Weights of a small mixture-of-experts language model, trained from scratch on English Wikipedia: a variant of Adam for the experts.
Below are experts of layer 6 (counted from 0) of a mixture-of-experts language model. Rows are named router (the router's row for the expert), gate (a neuron's input weights, with its number), up (a neuron's input weights, with its number), down (a neuron's output weights, with its number) and show model dimensions 0-95. Each number is 128 + 32 x the weight over its row's rms, rounded and kept within 0 to 255. Numbers have three digits each.
Before each expert's rows: "comes before" lists some tokens at least twice as common just after its tokens as in all text. This comes from a sample of Wikipedia text that the model never trained on. Tokens count by the router's weight.

# expert 14
comes before: "0", " \"", " he", " He", " other", "==\n"
router:180090177083155144122166103136133131142073159181128107161136165139116099138060123140177069118118125112060120090132162149175075127110128145125148148078121141091104143100093149181146121100152192123100126106092178117081167184156172129114096099133181133093139171117057146125148147140149092047
gate0:106123147162051143118098125127135120126156089127135095134064090082133078054117154075160148196087115193204105093175135093094116101181104113145140113093126157110125129167137170119083116094139101096172116105152144143084111176167131115181057184129121136149135121141143142170114079114111196087
up0:106141139095171137156081140108087143169135122129094119152148114151140074137149106117196105081178193117122148166123147121050149096128168120121134145150142068100051085095135113140115147154142137139157112158137092123159130168171080181057152075103123100094163115151061135145102137204134127104
down0:171170168147098142162133112152195132170092153175125136123197134183076115147144132098102144129090111119102141120087181177169198120132069092083105128124120128179123155087144160127138126125159140175135127085126084083162167171121106201146099132154126163121117140097133137136106112148110159108
gate1:137193144097081135108140099116155155114061109169149107141135184110117126121119149115150144118094076126071124164091091158186082137110065089125111137114094213152130138146136124124164175109106178089084084185104117148108089111098133098170089138094114097119153089149063097061185099108172139175
up1:158188141127138099109141132089107087108128144150143121143155139096112103161104196196131133103160120117100114149165160139159197144102137185121089165087077171133151124163156153108128184136092160044160150124062083142103110149123128154092118164135073076126100146119155114104111185127120136183
down1:117137092088171137159168167124122109110112185150076077050097172136082164088130109102059149095115114153187160113130151107168142096154144129122132161137147153104136113081113091097170178143093105161104143110115195110148122143105149120098214162150099125132146138115111121127049095139129143121
gate2:148158140107132099120180132163126071117110106084147162113088144157172187136138147156141170146149152084136108154139107131135131190111136166198079128101120193112095123134132165186145149135125094145082162138147178101150119067148082112072147084147127170114119052129117110116156141103165074134
up2:141138140103135097128183146171157067136117101087149149126076139164181185115147130146138146145160140090163107144136122122148133175112138164206092141095132163117077110113120167206139151124139078160084152141156186114150118070154085114074138085124151183116127064142128117104147173112155075115
down2:135120123104055103120065177078167149159186109109115173103147181051125166152147140140184133123123073124109172124109124134070119084109153142195159076182127116127133141115121153074075106165125077204082125068140049142160139130118112136174149194105119170088120175141167113058129104123155135130
gate3:142092176164097107116123101108119105143156084146142128103127114095127176126139145102096124177115143161122106116156214061158137128178198090129198149080115124108148138081149143101097167145137071121155134128134101131192150182131150095070103184107155134129131171139144125142196154131138174104
up3:123098162133116154121128089120143167141094093114155126091121142108154160150133164104130115178103161140127141114117156106131059144155146077178183123095110116131110163079133136109110131124097093167118112133143116159173133170135159064121100127076145170136147157104070100160225099104188147121
down3:190129097159163088101053142111157125132117088117116132136092131130144203105154153062151100106088082178127082103190154074111083108125141074139147174135130146145133117089143082109079130142113114140000114110137087097119079219160175129122171128118153095125180166137171109155164140133097139165
gate4:111103120081194133147175154100122129089161083158145187094078189112186159096162127163131146156166070177181088054124166091144097123127152151113159161150154162134182153068175173163105122086124050117117148110085147145168156134119150152127101141120179169138155072152181150100125127083130145118
up4:083126068088138143193165123174113192093117167144125157115148148166144127131120073130140169073127096076175146169116079134111119122161081143122094078153215144133105113055122108164123116137175132131086153115112132089116150083171120177136163051176134132121108094119130118098054093093124098144
down4:106156100090077141177193088117126086104198170129145111123192179145091132121161102192091139171156119122127148098090084130108140121110165119110106044145138117175106139114134171144157084123141116142151143120105186141177195065097133139126178120135130197096089140122111111138161091110141126155
gate5:127090078106208165100127164143135127133135097144132115097087168114169128092164120131150106100141129131197155060126147151131142092148094124078105213137147085090126067101089125203101087086120128117155119077090094142093134147136135121164082132130170172072129139118170127067091111158078126096
up5:118119089100151130121169137121089158147102127158134121090147133169139110113102116095195125106131140113104183143179182121053122073176179089109107155122139085137133060129144141114141107124113140105139118127090133056130135189131116101100145095162110123134157088142081125145084079132113120081
down5:148135117158079175116136099097197121140128187093093098111126214146096064108174156098118102177119120106116150150121144154169158118172062119123185098122121110139137164083192089146074174082180196179156175126104107135182165147153119170118147152133140121102150153141107092158132164180128141096
gate6:136128145090167093181151137088126172141077152155087109119159110088133107167099125134151153094128139124076159170157150139100121147111158104131121142075065109153107137187100153163173092106073132072093139153127116140095106100133108102094110133119105140101122157128093098131120108069202136162
up6:145107131088175084169149131048151181126087130158099116128155122109132116151119113158179155095122135111084148160145154131074097134131138099141171140077095101160081123165073146159156087128103123136116154112148127163122098084143097107099106128086100131089120163169085115137123142109184161142
down6:085134134155093179146119121088113180095143164167180142136112134083159092131166160130148124111153115140090211135109100115162148096180154091145150118123117054086162119103155115115072092115091110198078137084128114139132128152103164116158151185099154126084146144111193117143159166197200083076
gate7:136148088109120143101124131170098129139121140098158134078059152108110175171189144139154133145107096156119124077159126114162097099122104142092168099139115126142190119085082085102102112181143111149114101078059078077122167126104102087167120164178166133139096159154155127049117110162166139089
up7:111094153115151103174150139068152140120160120180102133177202117155155097084060102112100121104139132107145132159111152108082172157147149105142104168126147140111073135165189184150151142083122124115146165170170176164156105127126153169079139113081097128137163107135105134185119136082069128165
down7:104180111051129157122118135113131159145154132168091114137115116137075083204086116085163143074139136128162133097137142136127127124150104080146101162130163117108163163129124160161111165119176138134192147166128153068059164124110120141139117116129122133158107184130166127128118156127107098144
gate8:127092181188129088143064136174134090151165113117102075149127028115113116116188065108138144112158135172134076121120201099161128071187159178114135161104131079142102097105113117147120133082179131080155083127138122127085127202174127171083122116108110109149096152136112194146105168166107116120
up8:112185060066117161125187158073116147094097145137152195098145219161142111133064190170111120129120121060131166156142064136083162198054104114109091102178125160097164142168142128122127119184111132129146189140097120108164130044102113089144169137163116127113152117122149079097126082082138143142
down8:122088102156169117099130087069116138097126170078134132148124086124186094163063076138103090153162157215106101153150113035126039142087159148150136135058158155158084163096119132096144095154127070096083070121110108178149084140158109122137085075127110161127123115176097140105177129153092146117
gate9:149129144127138123114102098141143081107082054079126135139097159140134124121152112132198102131149127113081145142108113139146104176124136132141162161144039162087070147152123162147122166107129109158087116168144152130122132114127119127110123158088165148115169109135077078153218092120184105164
up9:133156133129180090106131122174174118173113081073191127123093120161150108124177134194139146141188105033114109157075123169105162138098132165113081167079095121115169097137142129156144158100117128090168155103127121103111107114156069087052128145113136154112152118118121166125122204089134126177
down9:102099104052136092113121197098147107200120150162104182136109140163098139123135136115098161100117112170169114153164174109107162099193093159191111130149173119141137124127140130093111150132126100145097178110169142134121096078106158125144162165125130196051155172126168108077119123140127129118
gate10:124112137080131049129160144206182087165098096115151087114074155151140133113165149145125155114209074127158067121090152118183115130071151191138096164076139139139122069127153117232126165095135075123121157130067140114109096104153103077113122139127150158118139117125139150072133230119129081159
up10:112108101141103170156129151096097175149147162162111102128123112105116105159113073106089080117097124155173166093131120101139126091173126075091169076160138073141160126091115104061099117131148134110161094135083101124132187167095144129169136133130133097136147197174160106088079110157131197101
down10:124128141186189144112164073154093099079103141133142099152122080210168091106125121105083091138156173129113089146151148127168124166134139102060114180087091143123129128128142106192179146101149160063144131185090170102087127158161126104089083057166120073171151066132100162216171173149114131131
gate11:050130103102068147171151189141158189151141162124175109124113142132097107142158117109134098130078137121181131148118140078130122114156076089088114139107110082154108143084145171136154101139178097138139091132126152143105135127106191159150096161161137188217138182090128112133127169127130166144
up11:133123107117091158120125187143170182146126146121169157122093129154069180126181098091147158122099126133145160117149131127147071123162066089095125216125088092149081117094078118172164092105151143171126085092188159161076161115181158161149086146182184178138120116138121118151139128145169139066
down11:134094094155133157120107151107118153093151168122112168103136185092167110048147107130080118159108137125164125122139151121127075104126137174099110188150122130160192190066158084158140072099116152126134148109075197100130116115109167131131193141164172152155122096119089131116132199142107193138
gate12:172166127118165154147108098170100175156120152110125126136091174110093121110121160149182153108159146099086145148136095155077123104131175105109152121089156102110112134082133168136159152138055143191058109083145123137083129132143057131121135061179139158117134090151098071128071143140135093153
up12:178159127131160127146123122164157155174133137113130131126081167125115138077137135163183136116153123110093109141137131130081122080133180108111179121058171085118104108084117154160140149134094130218077119067167142151091106123147056133101133078157148150119138093180139102122060222157107100126
down12:155081168145131109145116099116166131141143119121166134118142156129107176137172109142054080152180100128094168098121124064094139147124146153148156137162115061108088128075114144099113096051093139145019146124150178146172151087145206109123128095115127153094108173115164111105211090141108120113
gate13:126117127172117116093071120172095099091126117102183151141067144116091125100123160121073150134163148117130161142129090149190147207139123164132044176145073154094185131086146139163136152080109123064098141115132110118120112146149150088155124112168143166074159116048108114138141105096132096158
up13:127105092174065145137102143123049129112175196154094104133159086099090141166089112082044132134131148170133160124166117122169168149143138171115084092189130158125162142144103128077124127147136131049159140139121127124129171143132166132167153125200105132132094158082167114146092014136114126109
down13:152087102173085163111128104104101144104136095127092069112144142105192113114092137097143163135144183098127153098117122156211083061098152092139123124110127134090179121053126148156133088127160119135178097139150131153106148140131084104100106106114089089167118081140114111171135104151112104100
gate14:128134092107108130194128144152119136144139150116177165196110088097137095069097120117120088139130071131148082130150132117133132161114143135097130163085094105072143093177173124134137145114103184086141176118111125142127096179095101116101146154173185162097121131143185120108044110154075171174
up14:162146088114144123105187150086058122122121141076131153081150105108162136194134096174169084079111153166123209095141131153137185131092113123135210096139113151131053187103116103112124139106161151168114081099166143122147149126105126167153177128090138107144140129150112112176167145164118140048
down14:133095138124179170157133112170118154118113096098134116155141132084095113170094084124165135125115113171099122143141103100118113124115063093089117116133151150096139118107174105106064147156178103163114098136145160149152117196147096157174101138096116096127154086139156105114110181185096101083
gate15:125155106122043089140156138077155106123137143189164148151128143168136106077121168171134135209092076104128067137187196102118113141165114157135124103110101142157149131146141158102130121165115152071133145138146119111122049156108138119130160190107049126205110151200122118137114164106112160114
up15:161175100128041099132182140127171108144103144183193156170091165148105131063121187144128134196108067110141102145194173139172102127146088148136125136089093137155119143126120161121146140122102185085112138154178138155097077163120150140161120178132114164176115126170135111127104176144102146102
down15:121128061075104099126119147099147124115109062118104073124120170137109193114092110108183134186114125095134121109145100148139102122125197158193159135147130083093138112113160115129083133103165195075166171140136140129137136110126129094140181083142195086132115147075104124148127097069179140117
gate16:120195086097131125090142184154094104115165128133174202151051186128102100092103137171104163086063180086140116105143115095135185182072129108108085143132158157090153161070134142111127125149155113177108145097105138086169190093146114108092168129171144090136104155144101107101109149128121129135
up16:112187108099138118066110175165105072124173115146159176159057165110107088066110139156123149080082166115124103125130148112143203168054146122117098169111154174091128173090126142123130145128165106157105113118140135115146170099153119115074147139121153081135106138139072133122154170131110120121
down16:139124133114123092161145121142123109153179164103105120114079165116089117115117103173103114128163112142117097144094135085152160146120126130161164104058142187169153127159150101164125163116099161143111160137141107139136199126135129103161205141141074094125171158126144110127133158169135148149
gate17:146179140142165078081148093184183116136076098087148101141111159133139095115138151185135150153173135070067093174088103180124141132094145142153093129079113158140117121165145163155155171122081153138109153139151158145091067110132096117104104147110117138112143097085129127154157211109133090196
up17:147183146127182077086166104168209128155081087092153101134111163149153097106152145199152142150173115066082082167084118173107135110089144137150121126063134137153115105157141153161147168117097143156123147129147155151095060110127080120094099142084122129120153096120133145137146252121125104181
down17:116102129077117116136102179065145135168124147148111148108119164077102178144149123137123165114119079157158135124145138085096142101159104159193150109138183110107143115109136133055089133146106086176093126098174133144145114108109159116153171195107118199094121178129166097068124102116126124114
gate18:192145168107139134128177110056154173123124110133176130162145157113097104097117197121166110115162091115146134135159153141108121119182128117134193139101131104151097140103123150074116178120131157128168179141154103217112113167137095168093094146088145114111167144192114115121159167182132190110
up18:190127167116142151117170103067153165103119110137193150165129176124104122073115182093170087121126086136150136136177154119137098145182108102167234140127127102149079159081111146075123164117138148167136151165186123212134110171133125155121090120072175133118182122177088108139190147180152189088
down18:177120123171139124113081167111154119125151106166119132126127117155157178172119088140110124068107089137116040074182175132090160157179153085153108175118102085129129128092126136135090142059129163086092162138130167072112089181141149081156161120108175107170120151095199112155153110160067113131
gate19:108111033108100099121180110115101098128085168141131100133121170151091129140105166108142091079138148046158184180106099169130181139160080115135109085145147108102139120128117145144155151179118159131135138078098109104165174145092159070122119139157136173166107197120115155123125162146107123121
up19:125104072109105107111193091123120072129069141143142086167097153142093126107104186101154093102139128092163175152118138161164155125186097095161133110108137131112115125123148168158150180126100146135107129095121120114162168180102159073127088145129137174169120178141119140118154182158108130112
down19:184133055057079136145207089133126099090118108118110123123150145165120106138108112131104146191046105153168168119167140059139108143104120105123104093074145190135127129106180123172107167085158202060159110107132165154142149082101091105158176119092112103147173140119144134127127103115136146162
gate20:162075146111098115128139136069193145138145091191167130142111169161098181079139173094089133115133116097184131185171172157156174171089086174147109207111131099136122084096104182153174144122155108081126094128138108146142126119172196161112089107109167150110156128104145143113117151095079110089
up20:170093144147100118109121150097197135155176106146162167108111122169094206116174122113079150122096104116161095148157161132157172183069105194150153188124124109115110095110102141119147128118212111135168097139205145132164166084190163152130136100119179125111121119070162128140109165124107138105
down20:178055130146177112153103125100120102109129134112107127140143153145129136172133123147126142142162132155128137121150128144118106091124157160129117171154135124156127144074095106101107151154080061154101123093142131093159142149175126154184052055154113164116131112168124102162152176181123091153
gate21:164090169156139139127135109167110033115116141112120128132162118137158161148112096102105107157142175116156165154154141105162141125220145103167150128114140112112097134102134149141181140141135129143088098154130139099118139131149138144068134072124119189117151074165114140137153190126160129095
up21:092164114134142144081106151066166157140123127165127121129134139132095096093155202160170119122151096136094113118103139167103160086027118146117104181154146086145154096149110097144116084112122171107196119114152116165140104129108133106189101176095138090130089166065167144108104113151112125134
down21:132114132141171152111176112184106127138097144131116094119104097147122104139075106165090138090093184137164105115109119155159102173150100147099074182061140145150094101159082117138191157084065200033184143107118181146113115096113133097127132076133153118161130073120067114142095152149098098146